Below are experts of layer 9 (counted from 0) of a mixture-of-experts language model. Rows are named router (the router's row for the expert), up (a neuron's input weights, with its number), down (a neuron's output weights, with its number) and show model dimensions 160-239. Each number is 200 + 20 x the weight over its row's rms, rounded and kept within 0 to 999.
Before each expert's rows: "comes after" lists some tokens at least twice as common just before its tokens as in all text. This comes from a sample of Wikipedia text that the model never trained on. Tokens count by the router's weight.

# expert 1
comes after: " ", ".", "–", " (", "°", " −"
router,230,210,203,177,222,225,205,154,200,252,189,189,174,223,165,206,187,199,165,207,247,159,213,196,183,189,192,153,194,186,191,214,229,209,176,199,202,221,170,195,209,195,214,177,188,207,211,198,231,243,186,189,219,199,206,172,181,212,171,199,200,214,174,215,217,170,209,184,209,184,207,224,199,211,198,180,211,215,249,213
up0,206,210,218,231,234,208,201,238,196,204,183,210,207,216,212,211,203,189,169,212,197,203,191,184,180,203,168,210,183,212,193,164,205,204,200,192,192,201,189,197,212,230,201,214,192,176,196,187,223,214,166,204,205,202,205,179,213,211,201,188,213,192,200,203,206,193,189,219,264,231,187,212,200,220,203,171,187,218,195,209
down0,223,156,218,186,203,232,202,214,213,201,207,202,180,213,206,186,238,192,167,214,183,239,211,189,202,195,184,224,200,171,210,218,195,169,210,225,175,203,191,205,210,199,208,195,195,195,191,234,230,224,223,224,195,200,212,231,200,209,214,152,198,209,209,194,204,210,172,205,177,175,207,178,201,229,244,164,212,222,218,188
up1,227,226,175,225,161,163,198,224,198,199,221,217,213,213,197,205,201,191,220,156,180,205,196,200,179,184,185,222,224,199,237,240,197,222,212,196,215,206,204,208,224,200,172,191,202,221,187,146,224,206,213,204,205,223,198,203,182,207,175,219,179,192,171,200,184,205,166,200,211,219,181,224,177,217,254,208,151,179,186,200
down1,185,184,188,228,218,219,214,208,202,208,209,201,218,174,232,205,207,199,215,195,184,236,182,169,195,200,215,201,185,235,193,154,235,203,145,155,205,228,176,214,192,218,183,184,213,172,197,197,186,181,198,182,199,167,222,205,148,219,204,223,188,224,174,217,217,196,229,176,242,199,231,180,192,179,186,205,187,213,211,234
up2,211,219,244,215,230,201,218,184,173,190,179,208,215,203,214,190,186,220,161,211,186,155,201,187,199,181,192,191,218,178,179,188,223,200,239,192,158,197,195,231,207,218,195,230,150,182,243,195,180,193,203,205,199,186,228,209,236,189,206,168,165,214,184,202,187,221,180,266,159,217,144,170,218,195,185,177,181,190,228,199
down2,212,195,197,206,215,184,181,161,211,192,227,218,179,203,228,215,186,189,206,203,197,185,178,190,230,208,201,157,196,164,200,196,215,196,182,182,170,204,180,196,234,134,190,222,211,178,156,193,172,186,203,183,159,205,200,207,183,162,185,200,226,222,216,208,198,229,213,186,224,182,241,186,209,194,183,191,160,189,208,191
up3,241,175,180,209,159,166,178,197,176,213,229,193,254,222,215,188,226,200,189,169,211,198,183,202,221,222,196,205,168,189,218,202,221,167,229,217,187,179,198,187,188,208,185,186,211,224,217,206,222,199,193,167,199,199,225,202,215,241,206,224,209,170,183,182,188,206,211,207,179,234,224,235,198,211,205,206,171,201,221,201
down3,225,173,210,170,231,195,192,216,223,150,222,193,169,222,192,202,165,173,216,188,200,219,200,218,192,197,203,216,184,211,202,175,207,181,234,192,168,206,215,243,189,215,193,170,204,172,227,198,183,145,195,197,258,191,186,218,206,199,149,230,207,229,194,170,225,233,186,203,194,154,167,175,226,226,207,151,216,200,236,211
up4,217,188,197,257,232,203,222,174,243,232,205,228,202,185,183,235,196,203,200,158,193,194,168,182,184,204,152,201,162,208,231,231,222,219,193,202,190,204,197,201,204,236,204,165,204,169,207,197,167,183,168,176,231,214,196,189,237,219,213,228,175,204,176,204,187,173,233,168,184,206,186,220,210,225,211,199,193,207,219,223
down4,216,188,205,232,185,197,230,211,201,195,236,183,185,173,202,160,231,191,247,206,211,149,209,222,195,207,163,191,202,187,189,188,202,225,226,168,235,162,207,173,180,186,204,199,201,209,211,188,213,185,194,226,194,186,194,214,203,198,217,220,236,177,202,223,210,218,205,184,220,219,190,186,174,207,201,232,224,221,217,193
up5,195,205,195,167,157,208,171,152,224,220,207,207,184,194,183,190,181,165,208,182,222,226,198,189,235,191,203,227,217,176,190,209,230,208,179,201,222,203,222,243,203,236,203,181,181,201,230,181,204,217,168,204,198,197,205,186,236,187,211,189,220,183,198,210,208,187,208,179,220,225,185,206,182,198,194,219,204,168,155,203
down5,223,217,206,211,221,215,226,222,193,217,205,185,223,201,203,226,162,207,182,176,170,219,208,193,218,181,211,218,198,208,194,236,202,195,179,179,206,199,176,197,201,212,184,182,225,220,219,196,208,220,198,196,177,203,209,198,196,188,190,203,172,191,204,217,225,216,240,222,229,185,189,205,202,194,243,223,178,205,195,214
up6,195,219,192,229,203,203,208,221,213,203,193,204,187,200,146,208,217,175,197,186,210,224,213,183,234,197,212,191,194,191,165,157,177,197,237,184,207,183,176,237,180,213,222,217,200,215,185,187,232,225,170,242,211,195,202,201,176,195,184,169,184,237,180,229,194,225,195,217,185,200,200,207,195,218,227,195,204,204,216,197
down6,181,184,225,178,184,197,222,225,192,225,224,174,216,199,236,213,200,172,203,204,199,186,225,197,193,184,206,216,175,239,227,222,208,202,192,175,203,236,187,211,218,181,197,190,198,203,196,195,198,155,178,192,240,229,189,223,198,211,185,244,177,182,185,220,204,165,197,227,220,204,191,201,215,226,194,240,136,227,177,207
up7,190,199,209,226,170,183,201,231,190,230,199,236,182,188,188,155,174,215,175,201,204,170,212,196,216,204,186,188,202,237,157,164,190,206,169,183,179,186,159,189,211,206,187,185,207,226,173,209,231,233,199,214,207,197,221,167,217,238,164,180,226,203,221,203,186,204,218,196,160,223,195,178,214,199,161,185,208,170,194,192
down7,199,209,215,210,210,205,204,185,241,181,228,191,231,168,190,227,211,163,226,202,194,173,184,187,236,217,215,201,217,160,232,191,202,197,212,209,182,196,177,174,197,207,193,205,193,211,190,192,185,217,234,201,203,223,216,231,242,184,181,190,176,210,211,203,209,202,210,177,206,202,195,201,220,209,247,190,186,211,222,191
up8,193,221,168,185,201,167,216,211,172,210,203,195,200,207,194,207,220,202,178,215,199,166,193,237,192,198,220,195,191,198,212,233,199,180,184,196,163,197,236,174,194,186,184,225,230,183,183,197,198,168,202,242,192,170,216,193,189,172,211,168,213,223,205,194,189,164,218,181,215,199,196,158,198,183,178,198,191,176,227,197
down8,233,179,153,216,159,191,192,181,215,191,224,187,205,195,196,246,207,202,200,245,178,196,188,203,198,206,210,225,151,210,148,217,192,212,194,203,209,174,197,199,213,175,200,212,159,211,227,198,185,202,202,201,217,211,199,220,223,240,195,194,204,207,199,208,194,197,177,183,182,180,197,243,241,216,198,198,192,203,218,221
up9,202,213,202,210,231,215,191,193,192,180,190,219,187,192,189,215,168,196,208,205,183,188,205,218,194,172,187,180,183,203,193,225,199,242,204,165,211,187,184,213,186,194,202,222,244,197,180,206,226,201,175,188,201,157,195,197,174,150,211,232,205,182,227,192,221,183,197,241,197,193,190,213,215,171,234,192,184,183,212,208
down9,184,197,188,171,197,185,203,184,216,206,167,194,176,175,176,154,169,218,197,190,226,186,200,221,230,192,225,197,199,224,208,178,201,235,205,195,171,211,212,195,229,184,203,160,228,216,217,223,238,185,227,204,200,214,230,195,169,204,199,191,215,205,176,216,177,181,211,181,189,161,171,254,204,190,222,211,162,202,194,175
up10,215,214,216,218,213,191,173,226,171,193,217,217,217,215,199,202,211,191,165,199,194,224,195,220,224,248,165,188,209,227,211,166,206,184,192,200,189,191,207,197,252,206,171,189,215,208,237,188,194,262,170,185,227,169,205,201,200,227,208,177,199,206,173,208,219,193,203,191,250,192,218,222,167,238,175,184,195,203,205,213
down10,227,192,213,207,204,217,208,226,189,164,209,167,187,209,240,213,206,161,200,224,192,200,226,199,190,208,237,214,210,162,230,176,242,218,210,228,214,210,199,229,182,206,213,231,160,205,185,220,203,221,204,195,243,229,199,176,222,186,215,229,176,186,204,219,224,198,201,191,218,175,205,186,156,221,173,195,206,164,198,182
up11,210,211,193,185,196,182,190,191,188,176,193,209,193,179,173,216,217,199,179,166,216,205,171,197,192,250,177,205,191,187,218,194,159,205,214,185,196,224,147,174,212,203,229,220,156,218,165,165,189,196,173,190,169,228,188,181,165,193,182,189,201,237,218,194,180,224,220,188,217,206,167,192,172,202,205,199,184,202,174,212
down11,205,192,204,203,201,201,178,197,213,201,236,186,206,220,185,187,210,238,182,244,195,207,212,242,192,191,218,206,238,176,206,217,170,208,176,195,190,197,218,200,202,218,231,195,221,208,232,241,188,215,219,213,206,181,196,194,209,211,190,205,205,198,180,175,202,182,196,205,214,214,202,178,185,170,206,194,178,151,216,187
up12,192,221,186,160,211,190,175,210,225,183,224,204,221,168,217,216,192,196,205,197,221,229,204,228,242,214,217,228,201,189,199,201,212,189,214,197,194,200,203,234,186,220,202,216,195,221,214,174,191,209,159,197,192,193,190,190,212,203,206,176,224,212,200,186,226,234,213,195,191,153,172,202,214,182,197,195,185,190,224,230
down12,185,234,205,180,237,218,207,208,205,189,200,187,222,209,185,205,200,178,202,221,216,185,195,190,229,160,173,185,248,185,175,216,194,198,251,204,219,190,243,220,205,205,185,218,171,190,209,169,220,187,181,218,197,204,189,184,205,188,215,232,206,169,184,232,196,200,170,188,158,212,230,233,201,195,183,217,159,185,211,196
up13,168,190,220,181,220,181,166,208,206,176,209,207,179,196,205,174,210,222,212,187,185,172,172,216,201,169,178,190,146,206,175,197,200,193,196,215,186,165,159,196,200,163,222,172,216,198,209,209,214,168,174,209,217,197,190,176,193,162,196,201,198,206,224,191,191,206,214,199,195,190,227,219,222,200,181,206,207,225,196,229
down13,178,204,209,196,193,221,217,178,190,201,207,178,195,198,216,174,200,203,157,215,222,234,202,217,186,243,201,195,172,198,205,188,220,230,197,190,214,223,206,226,196,185,240,159,188,219,200,222,243,200,193,152,221,227,194,183,207,189,214,218,210,182,226,243,242,188,200,183,225,197,210,185,208,197,195,207,176,194,210,190

# expert 10
comes after: "201", "200", "-", "202", "199", "198"
router,217,206,195,206,197,173,223,158,195,184,190,211,213,209,180,205,183,219,186,231,174,189,234,220,220,187,183,163,218,204,175,172,186,159,224,195,212,209,193,170,203,204,197,163,213,179,214,197,207,206,185,216,211,209,195,224,181,227,189,201,167,172,204,202,225,161,239,221,179,221,208,206,184,202,177,202,214,241,252,161
up0,195,187,181,196,177,194,190,201,216,224,203,207,226,168,211,216,172,226,194,181,211,184,220,173,203,196,188,211,195,208,209,201,187,167,203,197,230,210,218,209,154,214,197,221,217,198,207,183,182,193,215,218,190,166,222,217,206,215,207,217,225,228,193,185,197,215,208,213,220,174,168,218,178,210,176,207,219,208,211,182
down0,181,193,201,197,182,187,206,212,192,194,198,211,184,190,182,202,199,168,221,222,163,203,216,212,176,204,205,208,219,175,211,212,211,178,202,233,181,160,235,205,193,165,225,201,191,189,207,220,241,168,206,208,214,196,203,196,219,202,168,214,186,208,207,153,197,195,182,183,225,204,191,213,222,199,211,186,157,233,210,185
up1,184,197,195,203,191,189,207,209,179,220,174,183,227,229,225,250,208,190,225,217,221,196,171,184,185,196,210,234,185,208,191,177,194,195,167,171,199,225,195,228,176,150,227,200,234,218,180,225,229,209,203,190,181,191,193,223,239,190,188,205,205,210,191,228,202,238,188,188,211,177,187,199,180,208,187,209,221,203,219,168
down1,196,182,197,217,202,179,219,222,180,188,193,233,152,209,177,183,199,203,223,213,201,188,210,176,186,222,175,193,184,183,202,181,192,185,200,219,167,206,212,208,201,210,223,203,201,184,231,222,170,168,223,216,225,167,201,195,205,214,203,193,196,226,203,199,222,192,182,219,213,177,229,203,208,224,230,225,219,181,224,182
up2,205,157,216,222,198,191,171,213,256,220,210,162,172,189,200,207,202,242,175,196,187,177,206,218,226,203,214,211,230,177,199,185,202,192,218,184,235,200,188,209,195,211,207,204,255,207,206,190,203,177,198,188,197,182,165,216,194,196,188,186,207,177,203,193,193,218,224,187,200,230,205,188,250,182,191,195,193,193,196,175
down2,199,190,180,189,195,198,203,189,237,198,188,196,199,184,198,159,223,180,181,214,208,211,190,189,208,222,190,199,192,184,190,188,169,193,207,172,218,206,228,199,216,187,198,200,187,192,175,208,214,218,192,215,193,197,187,253,175,173,160,203,193,207,197,170,194,189,222,190,203,153,169,176,182,204,243,214,197,196,217,203
up3,192,196,218,216,207,173,204,223,195,227,216,194,203,199,215,208,208,201,195,191,189,186,215,161,224,189,208,178,185,189,186,185,206,194,194,207,204,188,210,198,243,186,185,204,210,168,213,180,206,260,204,208,200,179,188,200,174,177,237,203,203,182,172,211,210,187,213,218,178,223,222,244,147,208,214,169,234,201,207,216
down3,189,191,241,187,225,223,203,213,192,220,214,168,226,216,215,226,231,213,168,224,219,174,184,195,221,220,217,161,164,223,213,194,180,213,169,193,205,170,177,196,208,213,188,189,220,194,224,230,240,181,214,202,222,192,218,202,185,190,199,214,192,212,214,203,204,209,229,190,196,190,177,198,242,180,204,195,178,200,237,182
up4,199,212,195,200,199,196,205,208,181,179,209,207,191,215,216,168,166,208,167,220,217,167,195,267,250,186,172,194,182,194,179,184,209,210,173,191,244,190,160,190,218,180,221,210,191,204,213,207,179,196,184,222,242,201,201,190,218,191,207,155,200,223,209,181,209,189,192,198,236,187,194,191,192,241,219,209,172,232,194,231
down4,205,172,197,230,221,181,153,181,183,196,204,217,169,201,219,217,204,186,181,207,230,223,181,220,207,158,192,219,216,225,185,194,207,188,163,204,191,225,205,185,189,232,226,223,228,175,215,206,184,209,178,181,201,221,188,211,201,178,224,180,184,186,170,177,245,204,219,200,198,198,203,184,203,200,181,213,155,203,196,191
up5,225,197,179,254,229,210,214,204,197,238,186,202,163,193,166,189,189,204,193,227,224,203,189,171,228,177,199,190,250,211,163,202,192,196,205,158,201,185,228,206,224,181,187,170,208,193,182,167,198,198,197,224,172,217,199,206,213,202,224,201,197,238,216,189,214,163,205,197,201,207,193,213,215,191,186,231,184,221,205,172
down5,189,175,208,182,193,161,185,204,177,163,211,222,200,194,195,182,213,178,215,182,160,212,193,209,216,188,183,194,201,168,187,159,176,227,205,212,160,192,189,192,199,156,197,215,155,137,202,160,202,217,192,205,183,198,176,237,216,224,210,207,211,214,233,202,197,212,189,189,223,170,199,204,203,193,202,204,198,204,213,187
up6,208,202,207,218,205,205,201,231,193,178,202,203,227,166,205,181,161,207,204,221,202,219,215,190,187,203,210,209,167,204,208,199,211,200,224,167,195,205,170,227,206,180,189,203,178,207,172,177,242,185,188,178,194,208,176,234,195,170,213,176,195,210,177,176,223,212,196,186,244,206,215,206,207,173,200,228,226,221,224,194
down6,182,224,238,195,225,212,212,220,185,204,195,188,222,169,195,212,172,197,214,191,211,189,160,228,198,191,228,197,216,193,211,238,201,189,161,206,180,192,204,195,215,183,214,187,193,201,195,163,213,189,152,198,161,216,162,194,222,197,172,190,160,215,216,214,203,177,221,213,218,188,186,201,213,175,184,232,195,210,207,208
up7,197,206,174,194,204,178,214,221,210,203,196,213,208,183,216,187,166,190,170,200,226,234,154,152,237,200,205,177,181,184,231,231,172,210,205,198,192,159,226,162,205,196,179,225,200,199,207,186,187,198,210,187,188,195,187,223,212,193,210,174,217,202,182,184,222,190,209,230,190,208,197,196,165,217,185,215,186,222,177,198
down7,224,232,221,232,172,183,159,214,197,194,208,229,165,188,188,221,241,200,224,203,180,228,196,216,185,216,219,213,215,197,213,209,207,169,195,203,195,189,197,196,215,223,195,183,183,222,190,206,212,194,213,198,193,205,195,170,184,222,162,209,200,176,173,205,218,194,156,206,204,177,163,210,219,170,200,166,220,204,231,224
up8,181,220,229,181,205,201,203,220,200,206,174,176,178,182,195,193,216,188,173,198,222,192,169,196,210,200,200,196,195,195,181,197,228,211,206,210,239,197,213,180,191,197,209,207,202,195,168,183,164,238,227,218,141,193,204,199,186,173,198,212,253,204,183,192,202,226,218,212,187,207,181,172,167,161,221,179,227,205,193,186
down8,202,192,197,226,219,219,208,172,209,204,200,209,212,215,187,174,176,185,228,175,165,241,205,202,183,189,248,194,211,207,213,208,206,176,207,206,162,188,213,172,254,185,205,212,232,178,182,182,194,223,190,182,185,226,198,241,190,202,168,231,201,189,190,142,213,187,186,206,222,250,195,198,194,203,211,205,214,189,200,171
up9,205,221,199,200,190,210,210,195,216,188,177,147,198,212,213,169,184,240,215,192,199,187,215,216,236,231,162,174,180,198,188,204,185,176,207,185,190,139,196,195,194,197,192,226,193,203,216,134,155,199,194,208,218,200,232,200,220,238,228,189,218,211,216,189,210,203,189,180,187,233,179,193,195,162,187,215,222,240,193,197
down9,217,152,196,175,208,202,176,187,201,178,186,188,232,205,199,200,197,193,183,204,253,190,227,193,237,220,204,200,223,175,168,225,210,216,183,186,219,200,169,251,195,193,197,207,222,239,172,176,175,211,241,201,229,196,172,189,222,225,174,165,190,211,193,208,191,204,211,217,181,196,192,204,198,201,196,214,203,199,202,223
up10,216,194,186,222,224,206,166,182,175,220,201,168,224,185,192,184,191,228,182,185,209,173,179,183,238,153,164,199,183,182,174,223,212,178,189,193,198,225,182,213,192,183,173,198,190,176,172,159,196,186,166,215,186,203,193,153,166,187,151,191,178,190,184,212,200,186,215,222,201,202,179,185,177,189,242,213,177,181,185,218
down10,185,202,261,212,186,175,206,180,173,146,210,204,203,205,215,189,189,228,225,209,190,193,200,187,160,173,203,214,189,178,209,196,183,168,180,180,189,214,192,206,198,142,202,175,188,206,191,200,185,174,175,213,191,187,210,205,188,206,217,182,206,219,184,238,168,213,170,195,237,211,234,197,187,192,183,166,208,215,205,201
up11,204,175,213,253,203,192,204,173,247,208,190,199,187,199,220,259,188,218,161,173,148,233,197,195,187,194,226,206,198,219,190,228,188,208,196,196,193,174,174,220,184,228,198,209,209,201,209,155,204,211,220,231,179,206,207,203,189,158,182,185,203,217,195,205,194,177,219,190,193,206,196,195,187,181,161,216,196,195,182,228
down11,209,185,207,190,189,223,179,200,179,195,180,193,186,236,197,171,194,211,193,208,203,215,203,229,168,180,203,185,201,154,223,221,194,202,192,182,242,225,162,203,208,181,242,190,170,237,201,166,222,252,193,213,187,209,215,188,189,176,173,254,213,204,217,200,186,220,197,220,223,190,190,213,216,206,188,231,176,225,220,213
up12,222,195,165,174,204,183,183,231,191,225,184,184,193,206,190,190,184,192,223,215,200,200,208,182,233,221,199,245,222,225,217,181,176,197,195,209,243,230,211,209,179,201,180,193,200,225,223,202,197,179,190,199,182,214,188,193,201,195,206,214,172,173,225,177,164,216,188,193,228,207,184,179,195,180,186,194,199,184,190,217
down12,214,206,187,219,200,207,232,212,191,189,213,214,193,207,170,185,209,173,162,193,224,172,227,219,199,191,180,178,185,210,214,188,212,198,170,205,185,205,185,199,241,189,208,196,214,213,213,188,194,172,180,198,225,154,229,180,195,189,188,198,185,212,255,203,218,204,246,255,211,194,221,184,198,223,201,211,217,243,193,191
up13,197,218,186,193,199,204,176,191,217,159,216,192,184,189,170,168,189,188,222,210,183,230,190,193,180,189,203,196,177,159,175,188,201,197,168,230,198,209,220,202,156,234,202,202,190,204,202,204,159,237,189,194,203,186,204,214,194,228,241,175,213,193,193,181,191,212,210,204,192,223,228,223,202,203,234,194,199,249,225,170
down13,190,188,215,236,190,235,214,172,203,227,200,177,211,208,181,180,186,199,190,207,208,191,222,249,213,188,204,233,201,180,227,183,191,206,256,166,229,220,202,215,252,190,183,240,217,249,181,194,192,191,214,197,217,208,200,203,213,208,214,169,213,204,192,190,187,170,172,228,182,188,157,197,191,193,233,205,202,184,170,170

# expert 19
comes after: " ", " is", " a", " as", " the", " with"
router,203,229,192,199,203,211,222,193,203,209,169,237,209,169,195,237,201,222,177,217,203,196,188,213,155,204,246,170,226,232,184,208,250,203,174,210,221,184,181,185,213,196,202,189,249,196,222,218,197,234,170,226,178,216,193,195,178,184,203,154,194,185,177,204,192,193,197,206,195,204,198,217,176,214,198,175,230,211,214,173
up0,219,221,209,177,221,244,233,189,203,200,219,222,201,195,167,214,203,183,225,202,186,237,226,180,203,228,219,193,183,183,199,227,184,207,266,205,207,187,215,224,211,197,224,180,182,219,201,216,232,212,177,170,193,185,207,210,205,235,198,185,177,199,229,209,231,209,193,223,204,192,141,204,180,183,229,211,191,235,220,203
down0,184,192,181,214,200,200,200,183,177,166,188,224,209,198,179,227,227,192,186,202,245,160,160,215,170,219,194,198,168,141,207,176,209,202,182,198,192,253,201,197,178,194,204,194,176,224,207,172,219,189,234,219,211,178,176,208,198,169,183,162,226,200,209,193,221,199,182,212,212,213,183,224,247,213,202,243,178,186,198,234
up1,186,217,199,215,167,233,171,178,212,201,182,232,180,210,117,217,200,175,197,178,204,189,238,216,193,188,191,179,181,223,171,166,201,194,192,174,225,176,193,237,204,225,215,207,214,225,160,226,164,206,190,168,215,192,207,204,218,202,210,169,185,217,216,193,188,208,221,198,207,210,225,192,196,191,200,208,194,220,204,247
down1,219,190,204,199,195,182,198,232,210,206,217,175,241,193,207,206,236,228,206,198,222,181,210,186,209,232,229,191,151,181,188,173,206,196,200,228,240,225,186,203,211,178,201,210,214,178,180,219,182,218,244,202,140,218,210,188,177,205,236,187,198,181,205,172,202,205,201,175,207,234,171,206,236,192,184,190,180,236,152,191
up2,192,209,227,181,183,197,210,191,210,216,182,223,173,183,202,167,181,196,197,177,226,222,155,200,233,195,177,169,203,220,188,222,210,150,205,234,249,197,208,221,181,232,193,187,207,217,198,178,184,177,170,190,189,184,194,220,204,149,218,197,215,192,220,193,198,221,190,186,207,153,186,158,204,179,168,192,164,208,168,158
down2,225,191,210,189,209,213,199,177,189,186,179,189,196,189,215,239,191,207,198,197,184,183,191,180,209,222,192,195,224,214,191,170,203,193,234,203,201,182,204,182,212,202,188,194,179,213,224,199,227,215,230,168,177,178,228,185,200,165,180,201,224,151,193,213,170,209,207,194,236,212,209,147,183,189,224,198,189,178,207,183
up3,200,185,220,174,200,221,193,194,191,199,217,178,205,181,211,197,204,209,204,178,202,191,128,229,184,180,167,222,205,216,236,206,184,219,206,210,228,216,218,221,193,213,211,211,209,178,184,275,187,195,188,186,204,204,220,202,208,175,182,202,210,172,173,217,229,202,181,203,221,171,211,203,194,201,207,219,202,201,209,198
down3,214,192,225,208,195,198,196,201,213,206,203,212,195,189,159,186,156,193,172,244,215,160,230,208,184,205,200,165,200,186,191,184,192,225,221,198,204,205,220,187,219,204,190,204,220,218,179,152,187,180,200,204,189,204,205,215,188,177,200,189,183,191,196,222,210,217,193,171,225,203,218,215,227,219,180,224,235,199,247,195
up4,242,217,213,226,205,170,206,210,176,172,195,212,171,200,219,229,180,173,179,230,219,172,191,232,210,197,192,233,186,197,214,204,188,227,205,201,217,204,157,220,220,187,162,208,160,171,161,161,190,206,195,202,196,206,185,218,172,172,228,189,228,205,194,202,195,196,176,206,199,177,196,221,206,220,224,254,204,210,207,168
down4,191,218,180,198,212,181,222,199,234,223,220,229,194,201,195,194,199,223,214,191,228,220,175,198,186,197,202,211,176,236,239,222,204,219,211,213,192,196,219,187,202,189,199,219,225,221,195,177,201,184,201,190,201,164,220,166,186,182,188,188,189,194,191,226,215,196,215,185,224,177,219,200,252,214,171,169,184,161,203,193
up5,211,214,194,207,193,205,194,186,196,223,223,220,247,182,220,172,206,205,204,193,201,219,179,218,199,208,199,201,194,216,206,189,221,168,240,199,217,175,158,228,198,190,206,224,183,221,204,197,220,215,215,228,177,196,170,190,167,218,184,215,173,211,175,232,193,221,222,218,236,207,171,240,213,200,223,220,194,195,193,172
down5,180,202,224,206,233,203,223,170,207,213,222,192,236,180,236,200,148,153,196,247,237,191,172,231,212,200,185,200,203,133,225,215,174,208,168,224,191,209,180,225,197,171,213,221,212,200,190,193,184,210,212,210,203,154,168,203,194,198,192,193,225,152,188,219,188,189,225,174,212,201,214,175,206,208,195,206,226,206,192,215
up6,208,199,202,208,197,230,191,196,180,215,189,215,200,209,220,196,194,153,166,197,219,158,173,203,215,218,214,250,232,209,194,191,225,206,184,173,171,204,189,240,186,218,221,170,214,160,225,217,208,208,205,205,214,194,176,226,222,190,223,183,193,185,187,210,223,167,193,212,177,182,199,196,207,169,217,195,195,205,213,194
down6,220,184,195,166,206,217,223,217,249,217,190,196,220,203,199,205,180,197,176,199,196,222,177,203,217,212,221,209,172,189,222,198,178,196,207,195,173,231,216,176,207,190,211,220,181,179,187,211,220,255,189,198,188,209,213,206,196,186,194,215,188,198,169,207,163,236,226,201,202,214,201,195,204,223,211,185,238,211,194,217
up7,213,201,205,148,178,204,205,169,174,209,183,251,204,175,223,204,222,244,207,217,199,178,188,180,196,187,211,182,190,194,181,163,172,184,210,208,219,211,215,175,206,213,219,184,220,209,261,214,189,204,190,191,214,201,256,204,200,194,177,185,190,161,221,194,195,170,188,189,162,207,204,231,207,147,198,170,199,208,213,223
down7,171,229,216,203,212,201,211,177,185,184,188,206,211,207,192,191,190,199,184,210,239,205,214,189,193,185,207,215,198,203,227,197,206,170,176,177,194,208,238,213,208,198,177,198,198,216,188,194,202,203,252,218,202,181,185,253,228,180,210,182,184,220,187,190,186,224,159,218,186,200,231,203,206,200,223,190,173,193,209,207
up8,196,184,184,221,169,216,159,220,204,221,199,242,195,199,213,211,167,201,186,216,211,209,218,252,192,175,191,201,212,186,141,185,191,185,198,210,196,206,196,212,184,206,186,187,187,196,173,204,205,220,235,210,204,209,207,195,206,201,209,210,215,235,210,169,202,223,181,196,194,212,197,205,202,198,196,224,205,210,206,217
down8,236,189,200,177,193,182,199,209,186,213,217,229,187,214,207,179,216,204,203,223,174,197,249,241,211,227,176,202,182,207,213,234,208,200,240,199,234,211,194,207,200,181,226,193,191,167,189,245,212,185,190,240,178,202,200,187,187,235,188,218,199,209,211,230,208,192,178,205,187,189,195,198,220,193,224,200,187,219,193,195
up9,175,189,197,231,197,226,203,178,248,218,179,234,191,197,193,174,189,165,235,230,256,221,188,176,206,191,176,218,184,199,185,188,198,209,172,221,187,221,168,185,206,197,213,191,186,210,183,189,201,195,203,216,207,205,201,186,182,208,237,214,194,234,190,205,203,198,232,200,188,195,171,178,221,199,223,193,229,174,208,218
down9,195,228,224,207,191,233,165,218,241,220,192,204,203,172,202,175,213,197,204,189,199,246,199,202,233,173,197,177,186,217,231,218,195,196,241,162,185,237,155,185,197,196,202,215,214,182,191,220,188,195,207,210,233,198,215,204,175,196,197,209,199,188,210,208,199,165,201,235,221,177,209,214,198,195,170,202,222,211,195,199
up10,185,217,220,195,207,204,188,171,219,159,217,218,182,221,197,224,205,239,225,194,207,205,193,189,158,230,164,218,227,192,217,188,207,202,178,204,208,239,186,193,168,220,213,221,211,228,204,235,227,192,190,219,208,204,182,160,167,154,173,249,188,229,202,171,207,207,179,227,220,206,187,213,175,242,192,230,216,163,233,181
down10,245,186,227,213,214,211,182,207,211,175,192,215,221,236,183,192,160,222,219,189,188,185,193,218,182,195,195,176,177,194,237,217,162,195,222,183,201,178,175,207,210,230,221,234,186,178,193,154,214,162,176,174,192,193,186,202,213,184,196,175,235,225,210,218,196,186,228,229,216,187,233,202,207,235,215,193,180,208,137,215
up11,214,204,192,198,207,164,180,187,183,201,199,184,202,199,193,207,190,233,216,220,223,231,209,226,198,183,205,222,196,206,164,214,201,200,198,196,228,192,153,193,179,251,220,252,169,213,195,199,173,168,208,208,216,191,224,195,206,201,234,215,206,191,214,213,215,208,218,213,185,201,182,185,167,210,204,181,183,218,203,181
down11,197,181,198,207,205,193,232,200,190,211,214,159,198,213,222,196,194,194,202,179,197,200,151,198,204,176,196,196,194,185,163,167,252,190,226,194,228,198,187,212,227,187,194,250,212,248,209,195,167,228,218,149,192,196,202,174,216,164,217,195,192,225,183,192,183,203,212,207,234,210,195,200,174,197,165,115,214,206,194,179
up12,205,230,181,188,224,200,203,206,219,212,190,190,242,184,222,200,172,185,197,200,191,183,186,195,160,190,190,180,222,228,185,172,202,218,233,215,207,157,209,195,197,210,216,194,246,193,210,212,179,182,190,184,193,194,197,158,193,193,210,189,204,182,234,190,171,202,247,194,207,207,210,202,172,187,215,184,194,192,197,225
down12,212,192,166,183,212,196,209,199,203,192,206,206,212,199,167,206,236,212,189,192,205,163,193,213,195,181,251,200,174,237,237,195,188,206,208,190,195,221,175,202,197,187,185,181,218,219,172,191,218,193,222,223,172,194,221,188,203,184,191,173,209,177,210,191,230,193,167,220,217,175,218,194,180,247,211,195,217,208,173,188
up13,199,204,201,213,231,186,172,213,233,202,209,184,158,235,204,216,215,208,197,206,241,185,178,203,233,215,193,200,173,201,191,174,201,204,188,208,194,186,196,192,173,223,171,209,216,205,209,195,233,213,179,199,199,223,195,207,191,196,183,209,200,240,188,175,211,185,237,194,190,221,194,239,229,175,211,195,188,196,184,181
down13,196,200,180,189,180,183,222,210,203,224,183,182,219,228,169,184,196,192,195,185,191,198,227,207,211,211,203,197,204,206,184,210,185,221,192,220,225,180,231,255,195,226,189,217,176,191,176,198,210,195,207,186,232,188,207,192,216,192,194,193,172,206,170,192,242,219,158,202,193,242,224,195,196,184,230,192,189,219,209,152